Weights of a small mixture-of-experts language model, trained from scratch on English Wikipedia: 32 experts in each of 11 layers, a variant of Muon for the experts.
Below are experts of layer 2 (counted from 0) of a mixture-of-experts language model. Rows are named router (the router's row for the expert), gate (a neuron's input weights, with its number), up (a neuron's input weights, with its number), down (a neuron's output weights, with its number) and show model dimensions 160-319. Each number is 200 + 20 x the weight over its row's rms, rounded and kept within 0 to 999.
After each expert's rows: "gets" lists some tokens that make up at least twice as much of what it gets as of all text; "comes before" lists some tokens at least twice as common just after its tokens as in all text. This comes from a sample of Wikipedia text that the model never trained on. Tokens count by the router's weight.

# expert 28
router,223,225,194,204,195,193,210,211,194,194,206,172,202,146,202,219,189,201,209,164,185,240,210,228,199,202,213,203,225,210,209,220,205,191,213,182,195,183,195,217,194,206,200,186,228,186,208,213,213,203,194,230,206,189,181,196,231,203,190,222,201,223,204,231,214,201,183,220,203,205,204,150,188,207,208,210,166,215,227,182,209,176,225,182,221,218,235,188,183,219,208,205,186,213,186,199,191,227,209,214,230,172,211,168,180,205,165,152,224,208,189,176,212,195,217,198,212,197,212,179,175,219,217,194,214,242,209,209,220,235,170,165,220,204,178,227,195,198,180,211,231,217,214,251,211,216,191,167,184,202,184,212,206,211,198,176,201,207,211,191
gate0,213,231,194,187,172,225,222,232,193,193,229,163,218,174,199,188,186,222,181,235,200,188,190,200,209,185,216,200,210,211,227,201,158,212,215,214,228,208,178,194,192,183,182,191,214,187,211,179,192,188,205,203,172,209,188,198,215,212,199,217,198,224,216,230,199,239,220,243,189,207,239,193,163,210,200,200,182,197,226,200,164,237,221,232,250,217,209,186,210,159,213,180,177,205,224,178,229,187,202,189,236,220,204,231,201,203,182,173,210,216,209,158,144,220,189,211,227,185,193,195,221,233,236,198,212,198,212,178,196,199,202,213,211,162,193,236,178,199,223,276,204,222,202,215,245,212,181,198,215,177,182,193,173,224,197,189,226,185,225,231
up0,208,239,207,194,187,215,224,263,223,206,203,163,197,183,163,189,195,194,191,204,209,187,207,170,199,229,223,182,180,186,181,217,177,203,198,195,186,194,197,182,229,212,187,200,181,205,194,168,156,200,225,224,195,201,217,213,226,218,213,226,157,236,196,211,233,202,201,180,207,195,207,187,200,183,179,195,184,196,244,211,184,234,180,237,208,216,208,199,209,203,195,195,195,202,182,203,179,192,205,180,188,160,176,205,203,205,186,239,225,162,191,148,191,185,189,190,202,209,217,182,190,205,253,199,193,182,189,188,218,188,223,189,214,199,221,204,225,203,191,195,213,219,199,200,221,172,190,198,206,173,192,237,215,175,180,187,217,171,202,202
down0,199,190,230,181,203,200,218,217,183,208,199,165,222,210,205,198,194,192,232,195,193,232,180,233,178,245,214,209,216,197,212,210,151,190,198,181,223,180,225,199,188,222,175,211,217,208,220,181,185,183,209,163,222,209,216,204,200,201,226,190,210,206,194,199,174,260,176,179,188,201,220,183,225,196,221,231,220,201,217,219,186,208,190,210,168,213,219,193,192,199,162,179,216,196,239,201,214,196,190,195,215,203,182,212,201,165,221,142,223,163,186,203,175,231,201,226,192,212,196,179,193,194,180,216,162,211,239,209,198,227,215,201,210,226,222,180,204,175,228,213,182,175,181,198,203,175,195,164,196,207,203,171,203,174,229,159,186,194,187,217
gets: " of", " the", " to", " for", " from", " at"
comes before: " the", " a", " his", " be", " first", " United"

# expert 25
router,202,182,215,208,196,192,213,219,198,205,194,173,196,190,193,184,179,194,233,180,178,169,206,200,188,199,145,184,176,221,194,214,214,198,183,179,187,189,214,217,210,229,188,191,178,229,180,179,224,229,181,221,194,193,237,192,218,154,195,210,188,178,186,156,184,170,206,237,214,237,210,212,183,213,181,179,204,170,220,208,215,191,213,185,217,217,206,172,199,219,204,200,215,237,196,208,193,219,202,194,231,225,192,188,197,193,173,194,205,228,215,220,215,213,215,201,224,179,217,212,205,219,206,197,157,191,211,226,204,190,212,181,190,214,211,208,187,209,192,195,183,212,208,193,215,204,189,198,216,193,219,222,185,207,234,196,191,228,230,188
gate0,200,223,251,185,162,193,189,149,179,193,222,193,194,190,199,203,191,204,173,179,191,229,239,221,225,197,210,182,212,188,222,196,227,201,185,214,197,200,210,175,219,190,206,230,195,184,214,174,213,161,194,189,196,233,197,184,171,254,252,212,219,180,223,217,188,203,178,223,221,206,203,211,212,215,218,208,196,194,191,199,196,191,202,214,202,204,215,210,230,222,199,187,200,171,230,212,211,198,215,196,247,173,192,178,184,181,211,205,194,223,236,216,249,143,233,239,234,192,193,198,196,177,203,218,187,201,220,201,203,221,193,204,185,227,191,172,196,232,244,227,182,210,222,188,191,203,225,205,186,208,233,212,187,213,193,240,179,201,191,203
up0,228,210,141,205,224,222,203,228,191,212,188,211,194,200,200,213,177,200,216,190,215,195,166,172,194,204,206,212,192,189,205,185,195,147,189,202,186,178,209,216,214,206,218,156,178,216,211,197,216,226,167,174,234,186,171,208,205,159,201,197,206,228,173,194,197,193,221,207,158,214,185,179,190,233,205,218,201,236,246,185,212,211,197,201,195,175,181,211,181,186,207,207,192,217,196,174,214,217,186,191,179,226,212,215,222,210,202,182,250,182,204,199,167,219,160,182,176,198,192,195,210,209,186,180,239,196,188,187,215,189,239,203,198,202,221,206,226,186,181,200,224,198,191,225,220,201,193,201,217,224,171,175,205,173,189,181,215,206,208,200
down0,188,223,215,194,154,216,170,180,206,201,199,232,183,201,219,219,184,203,188,161,197,163,188,227,234,203,193,162,165,187,192,180,190,209,174,186,191,206,171,219,172,183,195,216,204,186,188,182,176,198,199,220,200,164,227,221,187,199,168,199,196,202,188,244,190,230,206,209,220,177,236,226,161,193,228,210,203,175,158,177,193,185,223,201,180,209,243,233,216,201,198,212,166,170,213,180,185,212,219,180,147,221,179,173,196,224,207,209,249,173,164,196,208,162,219,188,190,207,197,222,205,192,234,234,229,202,239,217,205,188,201,226,230,203,161,173,208,187,223,221,179,220,215,189,200,207,212,205,203,198,218,207,207,225,191,223,222,187,195,191
gets: ",", "),", " and", "\",", ";", "',"
comes before: " and", " which", " the", " he", "000", " but"

# expert 7
router,218,184,208,184,233,210,170,198,199,192,166,214,202,214,229,195,156,193,210,194,194,204,235,184,195,241,213,231,194,187,201,180,215,181,213,191,202,180,190,200,165,195,189,187,239,208,214,189,224,219,218,204,219,178,185,162,182,224,197,204,213,210,207,202,160,164,218,193,214,193,202,170,204,214,210,203,208,215,200,186,178,198,185,192,209,205,196,222,167,205,178,196,180,236,200,211,181,224,213,195,192,187,199,203,217,219,195,195,221,213,173,203,215,186,218,196,212,222,170,225,171,218,174,214,193,206,178,210,204,193,203,199,223,196,203,177,205,198,204,165,217,192,180,227,186,181,184,198,170,216,201,220,201,174,214,150,201,203,180,206
gate0,222,183,188,202,209,179,217,214,234,199,189,179,187,229,194,184,160,199,178,259,189,201,204,203,189,190,210,171,211,203,160,206,214,216,164,213,220,241,205,186,137,202,195,219,165,209,210,203,170,184,139,179,229,228,179,179,195,227,202,186,174,195,170,169,160,185,204,207,210,224,192,223,212,247,189,203,194,239,183,172,207,181,200,184,190,245,195,198,228,201,198,202,212,160,177,208,201,215,230,164,226,178,191,197,180,220,220,223,187,196,208,167,185,202,184,199,228,204,221,198,183,269,171,216,192,204,211,201,211,205,207,199,191,204,187,183,197,208,216,200,187,201,216,197,224,185,193,175,198,206,223,204,193,219,217,213,215,191,216,181
up0,236,202,213,197,231,161,213,184,185,229,187,168,151,209,213,178,202,186,208,192,181,221,175,218,190,165,179,230,193,202,186,199,214,245,191,253,198,224,230,223,190,223,178,196,194,187,172,201,193,209,196,194,239,227,205,191,193,176,190,225,181,174,208,210,188,193,194,190,230,192,164,194,204,196,179,192,174,198,182,197,187,205,196,173,192,208,200,188,188,229,217,216,205,209,205,211,196,211,203,206,209,159,191,184,200,222,208,197,185,158,204,196,168,176,200,229,215,206,207,145,164,193,212,229,192,213,239,214,189,230,199,172,162,261,216,178,189,204,193,172,188,224,210,192,206,195,178,187,204,214,231,220,187,225,253,178,223,213,220,189
down0,175,219,192,172,173,219,226,186,203,177,198,178,204,230,191,232,166,172,245,186,196,245,166,215,219,204,183,206,180,207,253,216,197,205,177,227,186,207,202,174,198,201,184,179,214,185,213,225,187,241,158,202,222,198,207,224,193,224,211,194,227,179,165,214,221,180,228,208,197,227,171,193,223,162,171,159,190,218,237,212,193,186,195,204,210,186,225,178,203,170,202,224,221,201,225,196,202,216,212,194,172,227,199,213,208,221,176,210,202,216,229,214,191,212,225,187,237,220,188,195,196,168,187,190,166,217,183,181,237,195,201,188,200,217,188,187,200,186,193,192,202,230,220,205,251,189,195,230,185,178,202,215,233,211,190,208,167,193,191,180
gets: " in", " to", " with", " on", " for", " a"
comes before: " the", " a", " his", " be", " an", " her"

# expert 12
router,209,184,217,197,193,193,186,182,238,197,183,188,176,194,216,204,191,181,159,198,201,191,202,169,186,204,208,197,216,197,169,195,189,226,181,185,155,213,245,202,185,207,198,241,208,205,171,221,184,164,190,198,170,224,209,206,211,183,196,198,177,224,198,238,207,172,191,191,198,206,209,163,195,189,184,190,194,170,177,212,148,189,215,207,217,220,196,241,196,229,205,195,181,178,191,209,185,186,211,201,198,216,203,203,215,213,192,197,198,234,204,196,222,186,211,180,173,181,219,199,170,230,213,161,192,205,194,226,204,189,209,224,230,179,216,219,212,163,230,163,157,181,181,184,216,162,184,213,193,205,221,213,201,211,217,170,202,178,202,189
gate0,156,226,149,213,198,180,205,187,206,171,210,196,203,213,195,202,183,202,224,205,224,181,218,231,218,194,148,210,239,213,212,184,177,214,220,206,228,216,214,192,209,222,187,215,229,206,179,226,184,215,186,209,202,201,194,183,218,179,212,207,136,199,182,215,167,191,220,220,207,226,224,201,206,235,166,199,182,176,187,179,196,198,191,211,186,197,186,204,193,213,225,191,206,201,226,177,174,217,204,185,192,199,194,171,249,238,191,167,189,229,214,186,188,180,171,174,205,197,196,224,164,156,213,200,247,208,173,193,210,208,163,207,185,180,208,206,190,194,204,208,192,205,223,157,176,212,160,214,201,185,218,195,158,187,187,207,245,224,213,185
up0,234,213,214,180,184,237,213,214,210,196,195,212,192,187,179,161,209,178,196,195,177,212,201,169,195,229,206,198,165,185,192,217,213,190,204,211,173,197,207,174,194,179,201,181,230,209,218,178,205,197,215,168,188,224,165,202,202,190,196,202,232,174,205,233,209,209,158,162,229,200,198,200,211,201,222,222,201,237,213,198,192,184,191,215,196,191,211,234,199,194,203,200,169,211,174,199,224,167,200,214,226,208,206,235,210,219,198,238,221,200,211,188,206,192,193,201,201,174,173,197,218,242,209,204,161,191,231,209,209,216,201,222,185,209,235,182,214,198,207,195,160,210,190,216,192,206,211,231,170,214,186,192,215,191,210,186,167,198,178,218
down0,181,214,213,194,218,224,167,191,176,237,209,173,218,210,196,164,229,204,202,198,158,182,218,216,188,202,196,215,234,198,211,155,205,218,189,181,186,173,217,209,187,191,204,186,203,201,217,190,205,215,208,202,192,202,209,216,196,195,216,164,229,227,218,193,196,186,191,181,202,166,203,169,210,172,194,188,208,212,168,223,198,218,178,177,239,187,181,194,214,220,199,225,240,171,192,178,234,185,190,185,239,226,211,185,216,193,184,174,183,151,204,205,206,186,226,217,225,191,199,242,190,213,181,224,214,190,198,228,175,204,188,185,229,212,197,206,201,219,221,193,234,213,203,241,235,205,208,199,215,221,224,234,198,195,218,210,198,202,185,167
gets: ".", ").", " The", "\".", ".\"", "5"
comes before: "\n", " The", " He", " In", " It", "%"

# expert 26
router,220,192,228,196,176,224,168,210,199,193,207,178,180,210,224,173,129,193,170,194,152,214,212,211,188,194,219,186,201,212,187,195,189,215,196,196,160,214,187,216,192,198,259,215,209,207,218,185,225,205,185,225,188,189,227,201,205,183,191,173,173,209,197,248,189,218,215,200,176,233,207,189,194,206,192,191,198,177,170,232,206,198,230,194,195,229,169,197,179,195,207,199,195,186,234,213,200,198,202,176,228,175,185,213,244,225,210,194,212,167,192,215,205,199,212,190,177,193,189,199,185,236,201,211,212,210,195,188,193,189,175,206,174,216,183,232,185,232,208,180,174,185,189,242,208,205,177,219,195,203,209,201,202,194,235,210,196,218,224,210
gate0,193,205,217,174,166,167,208,214,208,144,217,173,213,177,192,211,267,209,205,168,213,192,214,195,216,188,192,216,217,228,197,189,180,197,244,183,232,222,192,201,167,189,191,197,184,210,212,234,179,228,192,197,226,226,188,170,183,158,198,188,213,206,224,211,233,181,187,216,213,225,201,200,168,193,176,214,183,204,192,176,205,163,161,212,218,172,208,174,174,204,194,201,170,190,178,192,208,168,180,207,210,197,192,229,226,197,176,202,196,208,176,193,194,191,197,180,184,174,225,148,190,170,172,197,191,181,194,194,182,220,201,241,223,166,203,218,192,225,209,199,201,176,175,186,197,189,183,229,238,192,181,189,163,211,230,214,204,192,194,166
up0,204,200,203,221,208,240,195,183,230,253,177,235,198,199,225,182,157,228,210,266,194,195,187,203,211,192,205,164,200,221,199,194,240,192,192,213,176,161,218,214,236,188,219,209,240,208,218,184,221,183,193,200,190,195,209,204,211,246,210,235,222,205,185,179,150,202,176,179,191,146,221,188,205,202,235,201,193,205,205,240,197,241,220,194,191,205,188,201,227,191,220,196,229,204,172,183,190,228,191,210,219,199,212,184,182,187,228,190,178,208,231,206,204,168,191,234,227,217,189,215,212,236,206,222,156,191,216,210,234,179,184,183,191,214,206,180,211,167,195,199,207,224,218,205,199,221,188,148,187,196,214,214,212,199,170,172,223,189,194,220
down0,182,215,197,222,220,230,181,184,224,204,186,212,226,210,263,194,233,210,167,209,242,215,191,205,190,189,209,168,180,198,157,193,178,184,185,178,202,177,179,224,185,211,221,194,214,195,218,159,194,189,210,200,212,174,205,166,241,240,240,205,225,225,198,182,208,172,196,177,188,208,185,240,200,200,206,234,192,203,195,181,205,195,213,219,156,210,210,189,206,183,183,204,170,196,198,195,180,223,215,233,194,178,220,209,223,167,211,220,231,204,226,215,185,193,209,203,189,212,199,221,209,238,199,224,185,187,210,211,236,169,209,172,182,212,200,219,177,166,238,216,208,222,236,208,247,228,229,206,211,193,203,204,204,207,163,213,216,208,200,203
gets: "\n", "-", "|", " =", "\n ", "="
comes before: "-", "|", "\n", "==", "The", "==="

# expert 22
router,193,202,194,168,213,219,173,215,178,197,212,180,240,190,188,198,181,161,197,211,210,209,198,212,190,186,197,219,221,215,222,173,216,177,188,189,193,185,226,203,213,184,196,207,217,194,237,177,186,175,215,211,219,178,188,187,240,196,232,197,198,167,179,211,233,183,215,210,194,223,193,207,189,241,192,234,214,232,209,250,190,190,190,178,222,227,207,187,234,220,195,196,208,207,226,192,208,173,193,161,205,209,198,233,185,234,210,236,230,219,210,182,210,191,240,198,186,233,196,194,209,158,212,193,186,184,197,212,155,188,202,215,185,194,191,190,212,220,199,190,206,187,189,211,208,174,206,239,204,198,242,178,202,216,190,204,183,224,241,177
gate0,245,194,226,198,210,205,167,225,252,146,212,184,216,168,215,167,205,202,198,192,200,215,197,239,187,185,215,194,182,230,175,212,196,240,192,190,183,199,228,213,184,217,166,190,171,195,189,186,177,185,232,201,173,190,204,175,213,199,175,209,189,226,206,227,205,197,226,167,204,146,207,189,179,209,201,204,220,161,247,197,171,153,185,199,193,223,214,201,212,199,183,211,231,208,211,192,195,186,183,187,199,208,186,183,203,205,213,193,205,229,201,191,184,207,219,245,184,185,190,225,186,189,212,225,195,170,174,198,193,200,224,212,202,222,213,244,213,190,205,173,210,184,141,231,201,168,225,198,212,219,202,215,210,227,189,241,218,220,187,205
up0,215,179,247,199,205,227,197,182,217,205,208,208,196,199,192,142,198,213,177,159,190,202,219,184,208,185,195,202,194,241,201,187,178,190,226,193,173,221,221,223,181,202,211,246,182,211,164,195,209,198,195,217,185,198,177,182,205,224,144,182,232,213,205,193,219,185,216,240,235,188,173,159,183,179,192,196,205,210,235,205,183,172,195,198,232,244,178,222,178,164,210,185,206,158,203,189,163,206,151,209,212,192,216,200,219,247,205,151,174,226,191,177,184,188,219,246,189,191,175,221,196,191,195,189,219,221,164,224,214,222,208,229,220,193,208,212,202,194,243,192,170,203,186,253,214,213,194,182,193,197,183,197,171,247,185,203,181,192,213,200
down0,213,182,196,197,188,206,182,209,179,174,203,184,223,179,203,195,221,239,178,192,221,174,217,232,219,200,224,215,172,234,207,178,181,234,204,181,174,198,219,211,217,210,246,207,203,174,192,172,220,185,167,193,209,182,174,179,213,200,150,184,181,207,195,264,222,153,231,192,185,200,223,186,193,215,192,202,204,209,214,157,217,202,196,220,214,188,205,198,196,226,166,209,201,221,202,177,179,168,195,227,248,201,192,189,211,178,182,188,211,191,207,191,163,196,167,218,211,225,183,234,182,218,215,211,211,190,198,201,179,165,234,238,195,190,211,200,192,188,209,202,215,205,203,239,201,163,226,210,170,161,206,223,193,211,210,188,186,208,166,198
gets: " that", " as", " which", " after", " when", " who"
comes before: " the", " he", " a", " of", " to", " it"

# expert 21
router,198,221,194,178,183,207,216,186,172,202,200,239,193,165,179,196,214,237,196,213,209,185,191,222,218,210,230,177,209,192,186,228,190,196,180,201,210,228,184,212,215,221,229,185,180,241,202,210,218,175,166,210,179,165,166,206,165,184,227,205,192,213,205,160,202,224,211,219,226,198,196,197,224,173,212,196,197,172,177,215,215,206,211,163,184,238,218,180,181,207,196,188,189,178,213,206,181,220,180,209,212,171,217,208,186,198,232,236,169,159,184,180,175,185,203,207,166,194,192,187,204,224,204,207,193,223,186,198,207,203,201,206,186,168,186,225,199,225,178,234,206,196,214,174,212,212,242,173,188,167,215,190,173,209,203,226,216,213,212,248
gate0,175,204,204,227,188,199,216,209,211,210,185,201,167,158,216,204,198,188,191,214,229,185,212,211,156,195,210,202,238,172,214,207,206,182,197,180,188,215,215,187,209,230,192,179,181,218,204,235,176,179,208,207,213,237,212,216,211,185,184,209,226,215,177,211,201,194,206,181,199,213,202,169,185,203,199,185,188,183,178,192,181,190,207,197,218,207,184,221,173,177,197,206,199,186,213,201,209,242,155,188,184,221,210,225,188,166,205,188,186,213,175,205,215,215,195,209,211,180,218,157,181,231,142,243,222,203,213,180,199,187,166,182,194,230,200,190,188,215,174,200,202,188,226,215,222,211,219,162,216,191,195,218,223,169,198,176,206,196,193,171
up0,209,172,203,177,230,213,204,198,198,200,228,223,228,240,201,199,194,208,197,153,180,215,181,176,231,207,198,174,164,229,187,196,180,225,192,208,206,175,221,197,170,175,197,223,225,176,172,177,223,207,182,225,180,175,181,202,188,199,195,201,205,221,230,207,225,217,191,238,190,169,195,222,220,201,211,201,229,230,221,195,208,217,209,197,218,195,244,201,228,185,213,191,232,197,194,178,173,174,212,201,196,214,215,200,204,235,188,222,223,196,196,198,206,166,210,185,192,221,195,236,218,202,238,144,178,201,194,218,195,194,216,222,210,191,187,208,250,180,214,193,239,225,206,193,168,183,188,216,169,199,201,169,171,179,215,213,160,199,192,202
down0,193,207,183,222,208,201,193,196,199,229,179,240,215,212,225,208,187,186,229,166,189,183,164,200,227,140,197,197,190,172,203,187,224,193,173,234,187,240,206,201,193,225,200,210,189,198,210,214,183,192,202,185,210,231,205,156,208,191,189,189,197,176,191,169,200,225,207,167,200,201,209,202,172,207,224,190,219,201,215,244,165,211,207,197,180,181,234,176,205,212,175,200,184,202,173,186,185,227,198,210,165,233,216,191,197,203,190,178,194,186,223,193,206,204,204,205,233,173,224,187,198,177,175,207,209,185,180,231,164,183,226,204,222,201,179,209,224,198,176,182,213,236,177,205,212,211,194,237,228,182,236,213,207,204,209,188,213,200,174,203
gets: " (", "1", "–", "2", "0", "18"
comes before: ")", " |", "–", "),", "18", "born"

# expert 31
router,187,183,200,182,181,204,245,185,230,189,203,182,196,203,192,216,199,210,230,178,200,227,220,203,227,208,220,214,196,226,185,213,209,177,251,223,214,187,194,219,221,179,172,198,227,193,184,208,189,171,178,136,173,221,223,189,205,211,199,198,202,193,187,186,183,212,162,206,195,166,227,195,195,183,212,230,204,214,219,256,227,189,218,182,192,189,184,204,225,186,200,188,225,211,165,207,224,188,175,216,206,220,180,239,199,235,211,193,188,196,219,212,167,214,198,216,193,179,164,194,207,221,179,183,203,219,194,193,207,206,233,205,194,210,190,213,217,214,212,209,183,178,210,214,162,229,198,184,180,180,156,226,176,229,165,228,204,250,196,204
gate0,159,212,206,199,172,183,237,183,246,201,244,204,175,154,219,212,214,209,195,205,213,191,214,200,221,183,159,184,235,190,207,188,202,191,212,215,154,203,195,231,173,191,168,188,208,173,224,191,174,196,188,186,175,224,229,189,189,166,220,223,199,204,195,215,168,199,157,187,172,206,226,219,208,221,194,175,230,235,172,201,201,167,225,191,221,201,193,198,203,235,156,184,224,177,179,195,200,181,173,189,215,202,189,181,246,197,201,190,189,174,206,218,187,203,195,218,187,216,184,211,187,231,172,206,198,193,176,183,184,201,208,205,203,169,198,208,239,225,190,193,194,198,179,244,187,202,176,207,204,212,211,208,210,220,178,163,224,209,201,174
up0,208,190,145,204,199,214,217,203,193,222,224,180,196,211,254,228,186,189,209,221,203,177,223,210,212,205,156,199,181,187,216,221,167,214,195,192,210,162,199,208,197,235,157,194,218,200,200,189,172,169,197,236,169,238,211,193,212,214,194,180,221,168,183,197,201,205,191,215,223,198,215,188,214,226,211,214,206,188,191,195,198,206,208,205,225,204,154,185,200,190,238,217,189,197,194,194,223,184,168,206,191,196,205,198,201,157,224,225,153,242,227,208,187,213,206,211,187,175,196,189,188,200,183,179,188,201,213,180,207,195,174,201,219,185,212,197,194,207,180,192,179,197,198,245,250,190,183,186,221,219,181,177,203,224,218,187,217,201,186,225
down0,221,216,163,190,212,198,176,222,188,220,203,175,176,194,195,228,226,210,221,213,192,180,178,179,200,205,217,200,194,198,215,188,179,210,177,214,181,218,203,207,215,216,200,169,197,204,202,186,225,185,191,205,216,196,178,218,196,212,214,214,183,192,185,177,175,157,189,194,193,189,220,253,193,210,209,189,198,212,253,223,189,181,194,209,173,225,244,211,251,195,187,189,220,178,170,193,189,199,214,224,167,198,239,207,205,174,221,190,206,155,199,219,220,231,200,171,189,153,212,198,194,172,187,187,171,197,178,214,184,194,229,192,187,169,192,173,220,193,170,189,185,210,190,210,204,193,212,203,194,229,212,176,190,200,221,188,211,200,193,194
gets: "er", "o", "e", "a", ")", "ist"
comes before: ",", " (", " and", "'s", " de", "\""

# expert 27
router,192,208,180,222,221,241,229,184,190,186,210,216,206,198,221,184,235,179,166,223,222,207,180,224,191,185,220,173,204,203,224,206,211,209,187,237,182,214,157,202,209,216,205,215,176,206,173,189,195,203,167,190,209,230,219,246,204,220,219,210,186,156,225,184,232,213,173,202,203,174,229,205,188,178,218,166,223,233,191,172,246,212,219,188,218,220,222,195,222,193,192,172,192,197,207,229,215,218,204,200,208,208,221,182,177,178,222,224,167,173,166,178,204,202,192,190,175,212,199,202,211,212,171,202,183,209,171,228,197,184,222,203,198,210,194,233,241,204,173,233,230,193,214,181,235,184,225,215,198,183,217,180,204,183,191,240,238,185,175,174
gate0,183,223,169,177,215,169,232,226,200,198,206,179,183,200,183,214,166,166,146,209,205,175,198,185,216,195,203,238,199,220,193,202,168,229,209,205,210,173,190,225,193,241,221,203,227,202,202,204,216,152,225,177,206,212,173,206,210,206,210,203,226,249,184,190,207,167,175,200,200,168,194,235,206,196,242,229,192,175,232,193,180,183,206,206,191,218,185,206,231,187,217,201,184,199,199,210,222,201,218,153,195,221,230,216,187,166,168,226,209,186,178,187,197,180,197,145,197,163,150,209,185,174,258,177,220,182,166,202,196,200,188,216,184,180,195,232,206,187,209,207,193,142,206,188,212,152,216,218,218,214,194,152,225,209,189,187,179,192,194,219
up0,196,201,202,177,218,204,244,204,206,224,220,181,196,210,141,212,173,178,157,157,234,163,218,187,197,168,192,200,202,192,213,195,196,216,188,215,223,184,221,238,194,225,167,184,174,220,198,231,210,178,205,190,185,235,167,218,201,198,234,219,220,202,210,189,202,196,178,218,241,169,182,237,228,176,203,192,210,204,181,199,199,230,220,228,201,230,222,203,198,210,229,193,180,190,238,213,202,201,233,190,186,177,216,198,188,193,173,180,197,182,192,184,212,192,184,190,199,172,193,197,211,184,205,194,184,203,179,162,166,199,157,218,159,204,191,207,204,196,205,219,228,202,191,198,209,177,227,200,215,224,197,218,185,189,216,195,224,186,198,209
down0,206,216,169,192,189,172,182,194,217,187,215,240,196,215,208,219,183,194,204,190,202,171,179,191,211,192,176,192,184,199,205,201,171,189,195,195,166,188,215,212,173,184,223,176,201,185,178,228,193,230,195,167,207,191,185,200,193,188,212,182,189,213,176,220,208,186,168,210,186,184,188,221,190,219,204,206,204,193,224,219,246,197,211,196,186,184,187,198,195,179,206,160,193,221,209,206,208,199,199,211,168,190,193,192,200,253,212,201,220,233,233,198,194,203,181,205,181,221,215,191,199,221,211,183,184,215,243,227,232,174,202,221,247,190,199,203,225,221,205,202,199,169,209,185,164,219,140,187,225,180,195,178,225,205,211,221,180,245,174,192
gets: "4", "000", "°", "2", "3", "1"
comes before: " |", "°", "′", "″", ".", ")"

# expert 18
router,223,170,200,179,164,194,175,197,227,178,186,201,208,198,212,203,223,228,154,196,238,230,153,179,184,213,204,171,178,197,209,181,189,207,185,206,180,225,185,209,195,233,203,196,215,210,172,184,206,194,207,183,208,225,197,206,158,188,160,216,226,236,199,225,208,188,209,223,194,237,184,240,202,175,231,198,220,197,217,197,209,233,185,172,221,203,208,240,176,207,198,200,196,223,163,208,225,161,212,172,192,174,173,182,219,198,194,214,219,167,201,174,214,198,173,191,184,190,215,179,190,197,190,167,200,189,197,217,184,163,188,222,220,189,185,208,216,179,197,231,225,197,214,228,176,208,229,214,215,194,223,193,174,219,202,191,179,147,221,218
gate0,240,181,228,210,164,214,219,197,230,196,234,218,169,192,177,199,186,257,199,205,156,222,243,180,186,229,178,211,201,208,211,219,234,196,202,201,226,160,164,200,214,168,166,202,241,253,201,192,217,181,237,180,213,207,203,160,194,169,189,191,215,199,203,199,224,216,199,241,187,198,212,182,208,223,180,220,175,176,213,214,185,172,192,229,204,217,177,196,206,213,168,203,216,205,217,209,212,186,193,207,198,172,202,238,164,222,196,189,195,163,208,209,205,203,217,195,194,210,170,191,208,188,203,219,195,189,209,212,198,227,197,222,202,216,198,189,203,171,201,191,177,190,202,173,192,210,192,186,207,167,225,202,220,212,174,171,194,177,183,220
up0,206,213,170,228,185,163,204,175,234,198,181,216,204,187,206,197,195,220,216,201,219,200,206,217,190,197,216,194,203,204,187,213,187,176,181,215,198,160,184,252,155,183,213,217,193,209,213,166,209,186,209,177,212,177,252,204,209,187,203,201,192,181,192,206,179,186,205,210,194,173,228,212,202,178,199,202,201,195,165,225,149,203,178,187,180,205,185,214,207,152,201,191,193,156,178,227,190,216,228,174,161,191,229,208,221,234,190,206,167,224,225,227,205,194,213,190,209,173,197,234,201,215,198,209,206,194,202,182,188,194,170,192,214,167,185,209,190,165,220,262,245,191,182,219,199,206,215,240,197,214,214,225,184,174,221,194,204,209,192,192
down0,199,212,206,188,178,211,216,194,225,192,195,225,189,208,194,185,185,180,190,206,234,218,182,217,198,211,189,216,166,213,203,226,199,192,198,208,196,187,207,192,198,233,203,206,186,186,209,190,157,156,221,180,231,202,238,192,201,205,207,196,184,231,208,214,209,139,188,195,186,202,165,204,183,176,228,198,233,215,161,198,199,182,198,196,232,182,197,196,218,200,214,224,207,190,185,175,224,220,162,211,205,218,168,217,205,178,160,205,189,203,236,188,226,216,218,185,197,207,219,193,209,145,212,248,217,242,206,166,166,204,208,222,199,180,175,233,212,210,195,224,225,190,196,214,177,215,193,183,222,235,211,182,165,195,187,213,160,181,205,217
gets: "==", "===", " ==", " ===", "====", "|"
comes before: "\n", "==", " ==", "See", "===", " /"